Weights of a small mixture-of-experts language model, trained from scratch on English Wikipedia: 192 SwiGLU neurons an expert, a softmax router.
Below are experts of layer 5 (counted from 0) of a mixture-of-experts language model. Rows are named router (the router's row for the expert), gate (a neuron's input weights, with its number), up (a neuron's input weights, with its number) and show model dimensions 128-255. Each number is 500 + 40 x the weight over its row's rms, rounded and kept within 0 to 999. Numbers have three digits each.
Before each expert's rows: "gets" lists some tokens that make up at least twice as much of what it gets as of all text. This comes from a sample of Wikipedia text that the model never trained on. Tokens count by the router's weight.

# expert 53
gets: " l", " L", "l", " form", " rem", "L"
router:530484482530485437526470473475457453457500414520481476483482531458518473543532543538540459572483504556474431516500459494557511547477571538535518497436604542560443534491527508539577428431454546507424464494532553542522526568512505509429575458442471509462481479417482521482477495568451472553536486499595492551508519533490480439453457557496482533487525562473485468496449587590524480499493
gate0:555476475476537516466494516511441522434508508519524527432498445479563505499518494431539498558528550437454503569478425523582456439439432487501440462479538541426519506503478527535494491474497482534520442416504538546485553503453510582404470439536535501462511553525542545518445437489513453525450494472528462509491467567508447432477502474537472542598479534486499472475559481502559494440555
up0:455446476478499481510551528491461509456568487547522539507500574546482515535478503483557451577526509440580529527534453487510494471459508490513480487429504576464491508443531467568483468493481482464526447378461501503517568504495512505486454465453498498516545523471589500521483458539486534529532536514524505449453552536452455532476557504484482539556417569521449538464511489529455454483541
gate1:453477508426502471477437528519518483469549482474467515529484454457505520531481436559479481496559521530508516547532568459501491577492464497477538439421510542529448595475434558513487569493550485449419548532491511416509521449443534487475505474584469541553519509437510491452464475471544468491390548547536480484399531482422510478496488478474472533501471524458484424454461527469626462491524
up1:572479472555504507430532572504506482515419538489472502510527481511497500428453513536507443522467522479521529498540438490502481519498440568571531519442492549541478507495561476544469504480494498452461481519541472428550498484522505521418410488422548499497500496468485523554499525459482623432545556458509492510434443461490509525496542432532462456493497475532578506524507435504523463482573
gate2:581456507467501462496530518521501494480596438561515434510505468497494543463519528523485451519528466518508467567512472470499486470565385448534512446516553521519489598553457490497527442479466518507471496595519445559508556555486474611470466500438512403473548513425517412495453534571473498519507474513502456506435501469542509456454474489537484510497463529523498489495483524529471458547530
up2:504496498441551510553492444534480521492568428459475527528473600430521582520545604556622505547493442418529494487519499472408468501499513517480532513506547486533570564567483439537510446494573510522422521574547451447518556556482466482453496528498463442430475512488467460477414492476508491582489458531425530540500476496492536513497466484511532575460512494460548435452435534494435467482512
gate3:544458504461500459527443476499467542482420512506480519510608497489484585492542518573446487447544493497511454488483459430476540471555554506550479509546511523488461496476442541556499472475522555501457439539547572512518503540511505504492439488403467468440494452514553500547489456482516478459606506525440502503584498447538550508442494515489536522541526523538546451514477535486518511552514
up3:512515441472482544494494505468497550514501530589476434439497571583481416488452480499491465542490473459525528552489459477515437519546454484476577550572479521430474419535519430441568576511488493507537501528486425482517457508490476479540491454546537489518453523465524508463476490518496580544526442515475425469493527494473481479565504467466444432502475457417482534532477485552561437492447
gate4:464525514454552498492526552519527465506553437528534527484508438496486388538496495477501604479498547510486535534423460530513465426501461546540557415590565500501416514389497525522533459487419455464497475496570544492532485445514511552465547537494483533507520505544486520474472528592528601498489440422419513468452520504533534438499516472565498485494453550478507545527564437492546466482474
up4:541533438515543498474492458476503473445461562511533551529504469502372466567553448437544446460549493475474507517435518516436521541479540564498531499502472453550517573517576537551441534493495528483521533482488504460525520497465582490384527490511515531547527446512493480469586502494481537431486418533529523473428567565477516435523525548450507543565513530497485502492501512508481530462574
gate5:534475504512603419529555432475511446508490547395476567458533445471544434551445438517478481392476488497468449480490508505570541522522530540470473535475485522579433512515495499560466438463509516464509526492548471473400478454515558519482543545464527440523499525528480481479478466410460529450495494465515534509455495565543465552518507473474549604467481513439556411405453525566485492462475
up5:508529467483494599521457429499511481511524482429526479450481557492478465495486530456537443493539565501594500441493457509468484569532447437455508474477455454487475501466549503526445504517444420536522521463490435443525525594490439550545493508461520487478524542515497444493458483475541479521518522501436467529470549524435481524529498477551449513546539428470475472584443528532521450461486

# expert 37
gets: " L", " N", "L", " T", "ight", "if"
router:533515475506492456472502478489484523439578367462497475488495492541618461516546526527493430472458473575459512473513447492526515515515473502544496488449535506499492500458444518506531514462491535527454445481519504530516500500481549587430511525460534549442532560408514515532465521546430420536497544524482464509484507515488491485511476545487517530461540519536483446487504552565571501522479
gate0:505568508505412462553433564601464445456519443545480446512436483473456446442460455509530457557534483583495487529462459461493518428469428476517530485492564487447499531506572493511455496482440526491539489493512486510474461509493440488484555532533481466538509493554513540452443596517511464454523516443547440513485531558437484457485480481533476556532497602440521466523528481452485501513510
up0:502543497515537528475478467498573426483437557498544583524578504548455513562425484496494491476464468494491494495469600522492460545519524548480554573481453466488499481488493485515619514526522515510406442436466505557481481455522473548534481491484551496414509475605484556514551518469462614467503470570463530446479501429519474459465494480502473526450528463484493502476534503503530478457478
gate1:488501549501489505503436525532506539486519485574488447508460515545508480490420566483518460549526406543515526474529452425472507467502499447562469499517514488402492485479543503565467505401554492541491551450514535550457484507548533527458549514509515544608567454490501494569531563540445514474548475473601508481437492510515499529522504452487467439455445528506507565493565514458460433460492
up1:483488537495555485492549497470530501466511465467459549471514560450560439513479555454536500550457453492481524432467477445484502470533501515573493460464520489554463533440501429486474541478507510447528622455507493450562593546553448591495547479518506546523541489519574534472511505546505471515491411539533510465520444533410514489465449512517517418593538528456486557518454485480549468449518
gate2:508445509572486517502569547522475511414520517474528451478522476565494552516416557477484549524531462572455503444514471545498498535540512451510502450456474454482473636508474550489480484465547572506496512469457548501507517479452575464492546500483518538520520517498515522595437443478486578496474463570551518453492521486548501419559536501458497496508500499457496413433428546482500573498479
up2:556473486566508486466477452524530497496481490568487604569437544442477527509522594450482550495483515505425441491462528447514494434563560487529506621503514450484461543477493547471448488515436550561495439506448502501478484513507487449413482559527500495524424417484474535445566509520379498513585528385541479553539520504476510513483482460479507462518512513464474521486534510472520544531515
gate3:428466542498581556584469421516491482497476447519523524520534504584482440524476503476586439492428539482514527469534469514552464497454524569512510492493474508484514436516567478465558486505512523545451465484533414507513496595478531562454483476498528447448536529522522484498454430504448534455511554470453505430474473518570547462518528509511461516528495464516457515530406502521517477480460
up3:515454597532470523516554491514488430527577447474453483462547465535514541581443498512488546473494512491555517568517462529558544485476468453545526435449494511497560489454478469472573527385496562419467535496613482481518524555522517486496439485480507480489572469494469521510462429479469479477417475500444486445543465442494485408498522518561478390520428499517457513543507547462577381492506
gate4:514487594479520475515532483500371498493498495474470500503499554484493494515555559507538461508432566575483429563526458531449477507555505532521533525501514530568472474497510435577485502428482527508487489489467460487503561535557465536476541552486450490449488458443481536552607470551424512480519444533523512496477440453531430484541488593496522504495535479518565496487461512602536516477593
up4:474474546494538398480535457492467557521529519483536525515509504519474497597503502515544393500453514579468472531535528508478503514534471505518538508509528575571504471502518472471499482477549506517499470493458479469480497493535460526518496425537436493429577504454437489466517466538425431516507579530544513438483487578527510469511475479495485468452502586529492567478485494564513498458561
gate5:507500531507469512516450592528466514479446466415530550500509462513480532490550451571494482519530509515552484445529460502520509504446482559505544511474513385402520451524510564547492513508479494535441407504480468526447490526483485495518534476486517581485504530450445552499476547461474512490524450452497457478492442546566494504488468482464505518410453480499531446497534467512569520548477
up5:435533482456521514552467576483445488542479499498521537495424533488423393444452496593466478527499497473515518533457451519442517494602449521475499542502463517415465445486569543492485470506511517484529482518472480458454543565550524537485532471415466433504514519504528606478443466494489508533499476450529450514488540537479583524538426499489513423470568506422536459543566505510573470517480

# expert 6
gets: "5", " 4", " 5", "4", "2", " 6"
router:552518473507523422518451525580445507513536442508516519510495480464547502445502555528533456495503419502456489527510465452514470503473489508548496527543544474468420483486510519551534465427445524499475495483565562557486471610505491550511514512457473536531517520420528478511495468572434461516495523523495479531468547541432533499542549514518548526478541471526486446518465505504488533502492
gate0:499502555500406443553553516402532446483535467481529465575527448501484529441503565549473541581506505483498418487550467530508483536501542483476492533570549478519525526500510473490562496504441503500513455473482525431498520472521480506513469486438490498496476460462502469496442481497478440432514528495595456454421533504475564460456541512442434489525536562551503478507545497520552490499501
up0:511444436468541543474524511522512452456564547526560493510519463536492485470498527494519506564453499520430476542526510560482433482508540466484537534519457488549508535513495543506539518507476493479540454456457476487553524497423516477534461452518508508604569545471504480443483536568549510433440472495456545540433557508514537507464497412374457505529540528474447511582525479484427510458443
gate1:470535498535462500509521560523504507521495434525438477584570452485502505526500465482494459561541538516508471453450549562426486524460593545555479481506530425479501489471516548522469480476413544439477591511556496498519505511490496404389530556495528497489526541533511523501551560547463589519470483474585412566542453499527475489441513484485457521511554504459557502539496534559526484534514
up1:488520505461489430543503514485410513517547543458529508558468451539459418530476497461527546486551472534532471476539500564504481513490485459431535472473513567516474421497513418531525503491486468546460491473412502533428480507553497550523528468529456411453452498511520483536483418390457401481512570569500525468478476464505496522566512534551584498516434559464472483434535540463529454567516
gate2:564478474425424420437501561570465517487495468468479413501419514506540446470521510473505511546482478473476504502463542533511496477543503511549460506424587508517556500485506517558510499552424457541552458452473501460491484483555520455485453601480480462507577511499443441457560508525477547503418482479511541473438514564495440482459562510530544558478483527509522533504478573485501510475570
up2:520487490554569485479499465551488505407547508472494530461468515479534467534518438463434517540540495518492493584528476424462481478463472456517512501497507501537504471512465511467560572461512513532410485496551475503465486502487553443565430492570523556453504458546503481464428473467492465513444471413518517524462512531459460514450565506441450579491502494447501535511547480489534532424473
gate3:474494529401510481533500509483507471482448499479526471520541479485535579484511521535500452510526501495487512477469410432497468502471533556476539518491478556503414534459519484485528498510508567547508459556588491459489547463546456466477570422519420476478487426518508564594481480470473556508524512494514453467505512476507510526499531493481531448553522497447457444423552502503466547556438
up3:561461552496543438527563474439482527548493509436523504572507523479469498526528595507497542494471546526516540515486540448498520525491561468496609538537459499475509535570474573493596557487526540442457452517508538429471391498486548530528595468443480510524510473513513486550468462436501472520476542449496482482467487506480479487496485525449534478557467493458466453371488475500481541524468
gate4:519502511473439437470439473495510480503544423441458499537497617532431460481467575537538502487562440490480547533478463481429421512500487524487515448538543463492471491451499484519516567521587452569510510474500516550544529497529474505502582490520552510538465459496498524594510486465457503525551575425558388486544572486539523542440478575483492487483515571440490523454564498524531499526525
up4:494542483548513579549491474471401513492473545542470509509479490457524456487550497432518531517529525507548437484531499477569531513513466468527490466502465554501526506531546508458477542469492497498461406522483477546505501506482537485524499450479480471476467530571511536405511488504594470535553459500423555548488463536491526493518483483514506566473499463428520486583489467531455488506485
gate5:434460526496510463479512529504478473487448464447538489531480543532496518492488528432509511487459554514545486442530439530584537474567558578527504502470477473485453533465443510543486408463456451454494493447434468490480454455569474541472476501435503485430508549442517467517464469623468510507540499511589522474426502498554412506490449460574466456468453557550488494571457548496476447535545
up5:542538544483541553557475464521574470518528524537449524460470504463382462564565432490522490530485514485501531526508511443415466505487449520454474508459515523505505439550440485505497530511558526538471487472547520513526557506443467482502536445577525540487462485515477516540493574472490571590491515455411437564519472463429604547475519446495519559434520425428475501523561485523594518399482

# expert 38
gets: "s", "es", ".", "ers", "ies", "ations"
router:511580539523546479533448510591430467487490470455491484512516503458528434493590558461538485526498423499459471496506449456526472504496489507523536457516550500506388559445461531555537437436440542566446492490539557541510508609529502567464574497507487556502482551445544548493445459558455443599485495489514469523481491529496499489519498478486566530481563521513448490525498575500475503482582
gate0:508524540586503469491495528509536453531519480460496497506463490457544499576490406454500578537421490414495491548506551416430554554500467446487507459475420437456556520560370516411506411509459513470521479459532544492509522546525487451495548470543562505450501464473502509525495516456472486553463499478492464515511518567481519428550400463494508483440522544550511527462407464496494551451508
up0:562478411503462499519503435499465500581565453523565458545492461541481537519495417496488452447485530513507475542449473475519519458469525453454513519488454589522501526450474466474464445493441568496497477483501453518500571532456505501572488546562485495520468514573515573508479491504564412542438422482499483554473577509531467514553492599521532528492470484517502489457469469505462537463467
gate1:448488527472484520534504561496480447502529436479553511548532502474502476496454517550488464457502459497543530469479476457571504552575467558571547467457525530495461431593509490520491500517520544492459485578537444551507541439434493451445545464474506534520448509545477468525499500529454487521514518438552464506508529518485525518495508480427521489489526527558513440453482473536588508450472
up1:458487591458457503433553533531477548458480454487490567580474502485443502475471536505531545501450415474514545491470478485485487482532476505607535387484480456534459494507545481534482514518527553546474470529561477508533524508437495452436572554487551531459451485515491456508500529535456518500455470415602508450532522546541455505517438477478497514486494527512503462467450549572560492451514
gate2:515478499496573478501493459494514457519513489430528563489466477500494477607523449473456504529456521496559523510510497509568488530397477475473517462454479473488488546449488549444510473488529558467466440454466523544509511507560441473498492407556477520388547535494474491517488469550507450590410534470404501498488497525504448535596514533580455547568502535402527490462523534499469460482515
up2:537553503522518467472522527450470475473566523475526454526386574523486521566510536420478550502491456516437541439479575508504459481440466494482499485469548422514460545483459489515478530495411508478481529511454514525493484501474522537500494563525480522499532549549485508398401510575500504496478457511578572453496541507515495431500453497468540485448505523555508430435461574522512510463566
gate3:442556458508454504520462505496551459568520498549509565571471562587440543512438529537490530553419536527442498467434532482475484548422525474504428486556477566574498568527525479490520476493526570493506379484467495506498479516521446452472493539482528483595486534526466524509509452508466515487501429444506504491500527485461574500499502601523500450481493535552567498522505486524446453538531
up3:562467500538517444413454442463566555550547482553530497400488459422536542542499545497515446491514447516519524515569598463466539480518511487494549526420471474538536489505492562457529526514495485451463516438529517414579510399507571462464526554480498553517488460522497496478442551467483501476476523517439526488529534520449461523439478470451510472528487420543560524527462441567522480558474
gate4:481552504540514543561512458478460531516465476515540438483541498558479454494532481487521491538543548501436444434484507478465556545515502456542523470491543537477510516514490533440463522522457494503477518458510504525467526577474519448494431485468551525432541517547547461562461456542548448508462509523541576491515510526502470538520500483500509469477556485554548506514523552459459374555491
up4:476514562517521489552447480568474570468523493465469437526505494453533490515508467479553523519508503558466485547525497512502502490457453475505502448486466469427486460524471577386570470482484465558467537510496456398481495539577450487543463480543550546472525515516553524461483470555543485548459520478519495482483503581492476431508460453553558486592373504553498502453467594455468506520475
gate5:477500444494511483476477484497520525491466550493471483399474489547503466484531491601502494531523453436572530509453566509501506496471469532496518441432442464537444471463431558512582451465529550464501543419545529575498549481504559472537480516481508486505476585499522465414522550539457487536507542517484514521532517498487448529427472487477488466561468397449519498542465486532553458504513
up5:517466519530480495565564460407455487510399490477502488495511556489509459497444414538470488543455468472495499523482508515472504541465516527468435562544519503476489493539544415485474504546530553460494514471534507475456514477454506514522487478560557446490461493513482478541491528511551450479554507532476491458513529428475491437480518473496586512404564511465384489504438482520455562507507

# expert 40
gets: "p", "ol", " S", "n", " s", "–"
router:459525544500480480498478546515470546503550399470490486526542491496502550507568492502497440571505462483545500531520504495540488538481493540531517435553517494510501530482462576497524471411427495529411446483477479538437495590545508521516529545495511583539534511421437496539427529553448499473524524520521452518477506463505492481507475512464549522491565472493505474513509452557521491467545
gate0:486510557495538603441459539483520529511532444499513459525555545528499550477514523526613473536405414501526477476552385419520469523479550524452562519556563504494483485485537527526528508490546534459476473486557496562443459458495487503496450423515472516530474546444532499522562463504535487482457491495447500517515492474548412436494533514538544449523515502520455463499477506502453495496550
up0:492546522544547516527451517495516585426495472546467531529515488539519545560521443480528489538516500437514497487507461505514468489488481440454560476539500491451449509543426498410564436526571477511473498589475445462475414446516578501537539463519410467495487508547493499467480470511526473442460525475496491505562481503541459472570447503444501563523496464470445416498497504497546466523467
gate1:470522526576478447496539507540467472493545484506521455496458488466450464452486533472475553550576541478500519552426500462532573570455470552558562493495526537452472451510428466514508536476437528562409570484535479456454425468460474515414594464516509445473494524529547502554508493477494459508484524430520428494545535503528444465479429485524577511525543467539509494499511489538482431505525
up1:533534469498602508443466514479505570410518515460525454537555558487469479573586494522520553568509530505462488529465467528467526496542465520495499470546487491520453463511495523523437475457469465565456538526548496565450525502536419523490567481567493507424491508525506483451525479485517513543500517536567470528489498486526446475453405486556447502511480477443530465477474503501476598478526
gate2:505541536475487528511533568507485491537528481513499508507440512567533521497608518486477487498566414454490536542422482548486511556497538472454482470507503474516447501488469492525483537444541540540522489609487469542510504566538466528450543471515563526508535527532491546560454488513518487574529447496521483508514552491523530463483463441435515548522542499486523470425490463550566573412524
up2:481479513488552450507443471506482512506545480491490513471567484502536467462500464510438454556467499423571489513578507480438484512518468507455493450536523476528544439497536508528533479502542500468368500522547434519570487476561452523504467431514528389509517469467479503496494441506554452461524477529500452506437513516502564489487522475518448511552563490538497503557506515498582582515513
gate3:471493496493545441510442485520481535410504468448503558494467483520522544548457560486503495496466462487527446462514489538586422500496502478527511492442440476567521499511524488466500518473481485542512508456522465496469524566456490504426507476486530523505455518357480535551476555432615477503403534487462523493416476433483501533528543514579428404449478559593467521503495548444530457579528
up3:509559463549573494538437494442470475501504488520449499463476488520482506418545461504495520457478511556477514502474500537563522509524486459437478491435540500493519543483558454577506477515456482455507528515434504542533501535446564562546470569472497505577405508561487570573496590536511533503482450543447490554498452617532479544478492501432512515411500469534524481504532530495505541533455
gate4:607522500459568523529510514510509519494493465525527510463538403490432542536528547527511478469475450550479576550467547464479515533505518487466443471466484449527436537594496466538548427489530514515526537505555457481584514529474508444509518465492463504474501525408521481528474489469474476486440534537481448474518467515507548379428572478482525544446530453523533466474531544502451477457429
up4:418419529399533526500492461486538534561466522488504513523517480445518477514545576468505503446487531485505506495506441526509548492509521547471546522511509544436525522439507526548504500535594529456463489473540540451502489490501458537487500465411511511483500510499446506450572453502510517511507429465428524485460586484534493550534413499503520514499446542512472526545436463547534496505487
gate5:542508560533501390420496484530508504527493487457530476416514473494524538451558551453473440483507538496583500525489465493430481452491538518532462497532477523439488482488458429471524501480512478480568474519461498518503490500576464569534488489466510574514551500539464546516418511446480490506538561440494493544491451508538500418424504529454481523565533538490478505508521498426500501520589
up5:495431485461509574501542508478508443468562468491436532449540516534532479466451479509492504543563523559493487500554508520488521484485519457483525447491513443464519488533429530466521587518492453404445498433494487507605484483516510495485534474552509490445483500549515497428510447466631585465509501550468464495520455490424459492516453537457590463484616489469506485443589508588541525498448

# expert 35
gets: "s", "ing", "es", "ers", "ings", "en"
router:467547491500494436556481530587476483467524404473509507486542489488487464516585495528560450459524475523538465478580511477565422479507512557510475481530559476507377521508442455556521451489465551519442475479490512524451491553552464542410502460470473550490495510447458575482483502577441494541478488488454533495439507479508528457501516485480541572502566480490483475484511567550476475492511
gate0:508473509461439510476526524461450515547536461466487482518480506461557539486572556571462533528504462461525502498494541472531546497464355505502522547479433485491518525481440495555503501398503458542517522467539481508484549510562563528505481524487470520449508497488507530486585537475506484449481445535449410449523536472445430492515500561505452481515559453474496507487572527555484473467479
up0:483492504485447474499502531505464504515489447490508563531510548485509478482513538505495453548447535453507511581491517487479507572445392478483528529471516484464564508431541515520464554483522427510500493488445486506428539532501450500530472487519444521494459448489508567505524532557536479513393453511459402500523489456377514492521473498488465510463562496529429533559578466484526534459481
gate1:438487445554583546482471527491511529451518531491559541557518457523454550497462488490471494547486512535483573510556439478511506456454577520496563600434525501521484503528520606569447488495551545458380514497508533519535490441513550448462487587527572489488544521442525471511494520545525496506502547484469469470503428468448440425574497511508564494500566545499516475493494532539487478457497
up1:387490449539570497451487497524550488412489514496549539502531465547452449509540489531538512466547504596508547444520465431496463507455531490485555512484541508522521500476532557584471434530558560540455540554497555542559414478520491439449459563512582488478520556476472528449468541498547495487569515522492544448522432488485431463581496477500533489518564477478530500531471565540474460469525
gate2:514454494479546461540544565585504507387591569470479515472525535446485447488514471512549521503581523531528453596517492412480467541529387509503540497557547497408435508552484524475584457495534570506490541499522518520503435536501453547497546491549563475444470525510441531490491536489514499535408470475478499484499442559507556418514505530501548474475465509445492482432452492505526486440540
up2:509566609489526490488439471441526404594464480379517507481512524517483492524528498526502605494476478474474528437449470496546523469513556483504509511463410466502516504481587447492478504555528500503534506482459507538521540426472510495536506499447467525565482526566555388569542480494523520516559464540495544507520496480485470506507533488523463529451521500517458479525474537464496485525466
gate3:500514449476427481516542521468548534531496476548555424522507546422521561544513497553536477542483494529455478509447519517484521440481432540477463452535501554522566486451474457556508537465537525491471508564480535472441571497470569539459572497517562531531482466460427542537528609513501519512521538504517565517505451504510565480464484486523554497451485543547448461456434409537510453484482
up3:505572466501444510621494542489454521485461488482551556473488492507554590560428501482444526555490574478491499471487464530562544511584457532494455516489539478511524555461544522423458543502482524443485549522477446581519486452442563581453464506400622466530494504489545469528553492484462488475577464555492579494543492467501500482510509506475489495456483531501465381542552480553450452489526
gate4:509463511550521539488555470470509462517465452501489475435490525587459522592480505518480482536440495486553575547503438509564456552523517591498520460540505561510512442486444460480448477553479538422579483558511565483525572474515561555491497443471470423534503535538485478477526479508426479451509522462477548493506583485563453517507464468591496506513536531469536509536560467493468468473507
up4:536483474479506456500476558466452486522451476555430547510467492506486522540535482463446482444525501610532518500513491538509582522494489524494497472458514493426466519508611540504465530530439554421488531530461487565513521412455544493536593481474450500474527559505555475522560513533533503448554513526514470532533459533507556578529550495404399466429510465521543485522433452476461418507522
gate5:438425511515483472481533479500520508384560498509514467471496490483573497493480518517493482502425556565490512534510553512487477515468434498556521483500505463503478451549482492512527559529501440565498486444524491437501526545543473494499447560582512483486552476515493519463534478468531444534419429468496500508502467582532484497473547473507548524482447500549511476446544454524480520475535
up5:493449449450487510505456416558497565407479492403477461580486551453490493516541499441533539455482498537479550570543447485554514493499503461508576482522519521466487554564462505499500537442539519559456511519581499478504465481591498544507540462530525438490469477517459461507423491469585477562401516477446477467529584490451500567569516536523544466582476549492543508461520597504495519441442

# expert 31
gets: "-", "1", "4", "8", "6", "5"
router:531486488545485446561470535602474520508542389477481460473488544549541529521548573515541470513502476496509510544535462488515484482488466539489514494495509505468440506498511476524563542472449591514493560484514533516474500539539567514475518495515446536471483508426524519545471526516412476531470479488497470505505490518517476516490577471490545561494549482467500486503462509558495438500462
gate1:510535531516445516541506459540347545511438447515459510531481509519513488482514554500527477500492501458545508510438474490518537529493531526583493502537490549445473479512501510445513595403456479408533468558470515476488523522538449548437561495534437473460555541542533493478573509512486510545568505491536519538511514468586551502518411524531538454546499466503567510464481500496482496478558
up1:463486475518534479487508463484569487495506542507490452545438488557504534487524461498497562524379544582526520465516523482520542484509463454460536459440485525531518566503508363522542534485475449463538501532499473484507462469484459482545524487526441531582510516426492475446454462513565497476524503500506495463452450525487481495472566568416437498492542568477500459517522497510434490428508
gate2:499532508508455473508535459527512445428430471504496522511549559498465519566504541500414423539451512474563560541551485460503489517440513563459500567555536526543500534338491508479525523493512473468483511503428443539437593457497524485474481454482514477488455530468471443525518551527463398492526510455504470522526495523466479478488431410460480534455553498505509443545546524439532494450486
up2:434518446470551519548533454587535519472498499493522481488611540519476487504488571440479525538469547451582626473555457499490485570457453488442558550587566554569536507459442469479484500523508426497472485480465473527445562490537486532479524417484484484431389564452496472498482620503486417500558489470520487497540485563498405543487585463561500551469526512474530508512517519498559477502500
gate3:554461519522490519541489466485445488536533542519486461459461493453437420430520579514487499477452552436483452416526468523531558560472525552547534495503447596483442470527506483487509478475468507518499463528502501508520533466444536534490533444494481519483502503530578446565487498483378515577497538497588514533457504520474479538506525493510473451500487449536523572566521508453507615475550
up3:437488499478571554497434402531430517494543529486488443475499426499455422496542517458539510505562494522487563471569469557479496498469505602542525542484489478421475573525527525540505488516503539510567443470534519476494518476508549516469516468575509512484481476589577466514505489492523464535438526516556511525471428578555502525478541484504556478461455489484514461502561484477499558492566
gate4:523449491518516456495481489510582378467431494549464544458560521431548575552555489574493507507565521458465522529563499544515509449536518478455545492500497484486521524559499532487440530430485510504437503564497521558492559444530498512564499507459568533531439481469502519465536535588494521515542446523431474520508464486466482466495482454475445527456509487521516463526553497551499575466500
up4:524500494526451508500467468501426537512492450451428577555524582508519513410490474543471508490497502449539458559491434491481509472448497491585575593469570469523496472443528454449521544494454542558522480521492503563501536467569489532539532544488450524505527498514491533517522445422536480545465473586571448473477458421512488490552446516435573527520472482493487466514527537481507502494547
gate5:519487495492477543510467521528514543495485505387491492490400491467510476449496585499479510530491462489505494453579527454499538496525532444446470486520489477531482540496480457505483420426535469501457481527466505503477465520543545464448477507393423527497468554492527444527548478500502505502496494452545509553487564417417521459474505528535445535484494508503504489427428531531515500433501
up5:560490522541511543575482501478429551469458453514416525528514576514485520525472513540544489493521530453505478445529472514475477530560506562503498498545574551461475460487512469545493465444525557507506512565552510518460570506560623509542515423465490442516485469557445543598512493484480459429516514561482507495541547481536475509455529465462513493464502431485487449502526477436504496514495
gate6:422507542477560499477547475536450550485447518475506494466461539456544618524453456476572483495514526464529506546480490470528515493496498583472464490492504497507443452513498547488513492521474466515477507503500537527560500519561521483484545399518549530480527481473522495467507567532537537515458554559488469556512440609395496505483543473516433515505458590518522616568459442544448516532515
up6:504470489535479456506467534499475495431500503503487451468475565460483487432497513475461423491503512493479486516500503475509475537537521556494497483508522541519476450471556505431525492458514491460565470489521464516563549513490429496452525533450458462520493486431485544470454561466492531505482564536538548489438401477486375485536548467586511518517510491535559582526544504446480505506522

# expert 36
gets: "em", "er", "on", "g", "or", "e"
router:509531481528523461539467496524489482521494425514509510453480490480550495517548518452533482552523437503457493410563487425464449496530476500519497464556484448511399462521515489560513457448475549586435496486576527572506485529518501570505555408504488566514434538503435435476448496581476453505546512528530474543508502508483498449459522495421536480523526484554536405471480553490460517460472
gate0:465561481535587514529515485491530604581495555509515520477503525524510588505477427513477441486533552528514493465519429546436487520496540550488515419549466526481471539512503542440431520447502517498506458498561523446496408488502483522541545518515517474449512498524482502502551463518526478473450535496504491509432528492492483513463548559460541570562525552517518506409577537477516470509532
up0:528497573473449488462503597485531567521546467484457500508514540492503565487405530501495507540454366431508498496470491560482498539479539495506539426384523520535503513453463481574530475485531448509476470475510524580506481534455474492501502552474545537492452458480512510536459475532487449420460537515483444498474443441496560503493476468494516443473580570434480467522512526557494434518495
gate1:615455467425523577522482502529506470522567511522505483507510479459517511525460556457559474545503529538544469531510534484507532584515470467465472463486532492519522454554434550462516585494461494532488549512585484514454496536528504526550520457509464520411493468580468527480471507506549471515435450503483477489538583461420555439484434496450583499486495517501559527511519521583568521474462
up1:414500457485505453491526474519487463417519531510524525565553546505475466522489522488497495521525488485477456478528486488494473540499490528469491478509525489424552430522501478494520508475459516568582462516554547577384449532505423464540555489477487527496532567510479505498561473478444435477515539549506496449452449517460506468468457483462473488498488494484494564508506564499487471591488
gate2:500500507504548451518524507517497473424530483512523573459505503555527435507531505533502496585586522555551526522497484484529527509450522522448475501481558467486492487468521521525462509530472537530472513525534489526545471447510529455424567485496502518559478442477548518441553555527449455478526491448558441472462559560435532439410535500402496485502491480575504573479482488483545509563512
up2:503479472524522527484468496509498492591430549503527537484551493496504463512446505455558540546510443515529495449502562494504462489480548494469536491426556543535468515517489579480468531507456521537475540536535429557513449488438493533498480525546539462547479511483463531457545490498431534428521508526545480462499541483500446480483468555450470485451534535539543539526562572489473409509555
gate3:551521509499485481477522487498484470508531455526535505520592516472500499496533591461522468537523522480480480567493536510457493580522447453467470565496578503536464450440472432507567536469476449476418496519527509591558485502480513561473456572558514526456529458462536525435480524502479466417558517567512527521513466472496520461455572490504451484451581482570501481565477561520491518500435
up3:524514465508552486469539457473490448489559484499491463555575556462543486502537479514505525525444505535412507518472519516564447493505463500513500518541489494519529479586484421459463578484452500445406518536526515511436479525512524589491530543512520574479472520512487484490589528497514509484542549481530519503445487533529521541519504476493536493565510487487511481516514526520548480545432
gate4:546506381428559503490474520498527430488530536492498432495475479450584549491482524507524469506512557573469509468485510467493480441535442546502499545511481523490444507463496488482476485495522457427519522514432598551549486482524517475534477473467513521464469523538487497483463528559558491426484512516510537481504518463440533475473511501532536499515518507482480494518497524531544478504554
up4:509490491467463408469544524477567483520496515510531543545429509573503511508520512515528458479478441453498505462566530548513565498468531429536546453470482460424498549447525543426446473538552511506520504512468499470541563486522457512567512468505449569582543424484507452458557454456542467475499466480474486427464529554496530497496463572513504417430458526444428455406474477507444591482510
gate5:509492549491502496478488512525449534491550515498535559508542494459540589549479532460537497473523527471559530473519475548570442531494450552487555476467555500521535464512493521499544521475453484521451493554491447527605578462484543510454546465536474528464557456499446516417409539463419455510507443508518526481477555503461551468430529483444475501546525506600521583518551464539548468615512
up5:473526483505513538510482526494510471432396564458481476487423568512457433554432452516499489521471465538497494481484445487474501499529476464552522512489463539504482544497522464503456485514494471477587519502417442534504512540462538530464473447465489559495519480523519577492531463544470483451494471543519481420463505466496533487521422497512503487582464503494534518515476487497490520508519